{
  "experts_per_token": 2,
  "balance_loss": 0.0115,
  "norm": "layernorm",
  "optimizer": "adam_variant",
  "beta1": 0.9,
  "train_tokens": 791600000,
  "dataset": "wikipedia_en"
}
Below are experts of layer 4 (counted from 0) of a mixture-of-experts language model. Rows are named router (the router's row for the expert), gate (a neuron's input weights, with its number), up (a neuron's input weights, with its number), down (a neuron's output weights, with its number) and show model dimensions 0-191. Each number is 128 + 32 x the weight over its row's rms, rounded and kept within 0 to 255.
Before each expert's rows: a language model's description of what the expert responds to. This comes from a sample of Wikipedia text that the model never trained on.

# expert 29
What it handles: Verbs and auxiliaries after subjects
router [111 139 121 169  88 132 128 126 149 137 131 131 197 146 131 124  70 160 115 125 145 115 135 126 155 125  90 214 103 136  95 150 121 150 112 172  78 132 157 123 130 144 148 149 116 126  84 135  85  91 110 164 178 104 152 139 147 120 157  80 127 151 128 139 126 127 146 129 136  94  76  98 105 124 158 137  58 121 143  87 177 161 113  82 161 145 135 173 133  98 149 170 135  93 115 113 115 126 121 140 119 135 142 108 103 160 117 152 172  38 148 104 116 118 169 131 136 141 146  93 182 174 143 174 167 143 130 170 172 113  75 139  93 134  55 134   0 169 162 155 135 152  63 141 108 137  93 155 112 195  97 101 102  78 152 118 156 105 174 122 176  68 115 101 104 143 122  84 111 166 153 182 126 149 147 138 108 162 173 118 158  86 213  78 128  93  94  88 150 170 140 121]
gate0 [162 117 114 154  89 167 141 148 135  78 110 165  81 103 191 181 126 150 137  94 137 128 175  88 121 126 104 126 132  88 101 194  88  53 156 117 114 141 154 135 135  86 186 145 113 135 119 129 105  96 131 102 120 144 115 160 170 127  80 132 130 133 181 196 142  91 146 127 129  79 164 144  92 128 109 146  98 200  54 142  64 184 122 110 119 169 185 131 147 195 141 121 134  96 114 150  97 209 136 152 156  89 132 148 127 113 123 122 146 148 166 143 126 113 105 134  83 131 125  90 121 145 133 189 197  79 100 124  73 111  71 189  64  80  79 173 123 118 163 173 140 128 149 103 121 153 135 202 142 114 119 153  65 132 144 144 105  88  82 129 114  94 148 129 133  91 130 113 115 154 193 115  98  99 147 106 104 128  94 108 167 174 138 123 146 128  71 110  93 145 109 109]
up0 [ 57  96 117 120 104  78 116 115 128 115 159 156 132 129 101 154 149 177 102 119 113  43 138 158 147 189  73 127 181 170 190 150  78  85  99  83 153 105 185 116 113  83 123  72 173 166 151 120 123 106 127 139 148 109 139 127 110  97 171  80 110 125 124  51 142  80 142 147 105 155 109 137 204 109 152 124 142 169  94 167 177 126 121 139  49 137 107 142  95 201 148  88 136 125 173 176  75 134  57 187 178 145 110 130 123 160 140 118 173 114 141  82 141 120 154 180 128 105 145 158 120 154 139 125 166 140 184 160  74 107 131 169 165 167 159 160 108  88 143 132 143 111 156 138 103 174 144 138 124 164  70 162 130 146 110 130 177 125 116 112 104 111 122  87 124 118 136 107 154 129 167 164  76 126 142 126 147 130  53 145 148 116 154 107  90 107  61 128  99 125 120 120]
down0 [138  86 155 153 112 171 135 135 182 147  98 150 155 139 138 142 100 166 150 122 123 171 114 111 116 131 137 102 139  92 119  76 118 136 120 125 131  96 146 127 171 135  93 127 146 126 137 120  61 130 117 160 204  93 137 174 119 134 150 106  69 120 107 209 150 100 139 108  46 148 120 184 159 186 151 160 149 171 183 149  81 163 145 177  54 156  96 119 119  93 130 122 122 164  94 126  88 137 134 133 168 178 110  84 106 113 121 154 124 120 195 100 153  74 117 120 123 160 130 183 112  94 178 144 202  92  94 137 130 118  25 132  99 166 120 104 108 188 110 113 134 157 101 122  90 152 156 126 205  86 120 101  68 145 135 106 134 111 126 119 175  99 128 110 110 104 115 129 138 163  79 130 166  95 112 127 118 148  79 114  71 104 131  81 120 207  79 170 148 133 127 109]
gate1 [121 168 124 145 132 107 134  87 164 137 116 156 114 133 195 117 158  86 109 107 110 118 133 150 112 116  94  98 198  97 145 120 111 154 120 162 131 157  95 138 124 131 174  51 122  73 133 134 144  92 175 133 150 118 113 166 133 126 160 112 144  94 125 167 168  67 131 137 162  88 162 150  69 139  55 173  64 168  80 113 151 137 162  88  73 139 176 160 122 142 211  95 173  89 137 134 180 190 156 177 161 109 164  56 108 103 127 189 131 149  79 142 159 150  56 134  96 103 151  44 137 132 150 175 166 136 114  80 116  94  88 117 129 148  72 139 139 137 116 195 129 116 126 105 137 112 124 133 137 151 154 169 112 113 160 131 147 134  75 105  97 159 159  99 121 131 135 118 124  85 150 132  98  77 121 167  72  77 130 161 153 164 153 125 139  91 138 135 121 117  62 114]
up1 [132 156 148 182 146 130  75 121 128 100 106 142 119 126 148 161 133 117 149 142  91 156  68 156 160 111 115 144 122 170 154 176 146  80 146 158  96 112  94 110  83 175 152 137 130 135  94 126 148 132 141 135 150  47 149 137 159 130  91  89 187  72 120 121 175 109 108  86 139 104 156 126  96 117  80 159  81  98 116 100 136 155 139 118 121 127 115 184  80 152 128 173 135  83  94 199 143 156 165 163 169 124 197 114 115 160 135 119  94 183 118 147 117 124 109 128  66 147 166  82 165 125  86 165 141  79 134  86 109 124 131 168  66 116 133 152 138 138 177 203  93 111 122  88 134 188 154 161 111 143 118 116  85  96 109 122 120 166 107 183 101 119 152  78  95 108 130 146 130  64 141 106  82 159 103 155 145  11 176 148 138 198 107 133 171  79 134 145 105 154 115 134]
down1 [132 145 113 120 106 166 171 195 115 108 130 159 187 143 120 137  57 140 102 155  79 142 141 136 166 157 182  98 165 135 109  86 164 152 133 158  92  88 155 147 106 143 123 124 150 163 120 129 112 162 126 126 136  79 118  98 143 137  87 127 125  52 152 118 155 125 149 172 116 114 122  73 115 162 133 188  41  71 123 173 150 122 125  72 135 187 107 138 126 101 126 124 181 119 134 110 151 206 166 128 157 124 178 114  83  93 173  89  96  97  88  96 164 114  81 107 111 127  85 133 126  87 138 175 110 122 165 131 147 149 119 123 165 193 140 192 102 157 114 128 149 169  58 160 128 170 154 101 137 149 157 119  83  87 117 102 140 147 181 120 132 143  89 141 124 130 137 124  94  93 119 101 136  96  49 214 112 113 138 128  98 109 132  39 148 190  84 109 113 123 112 135]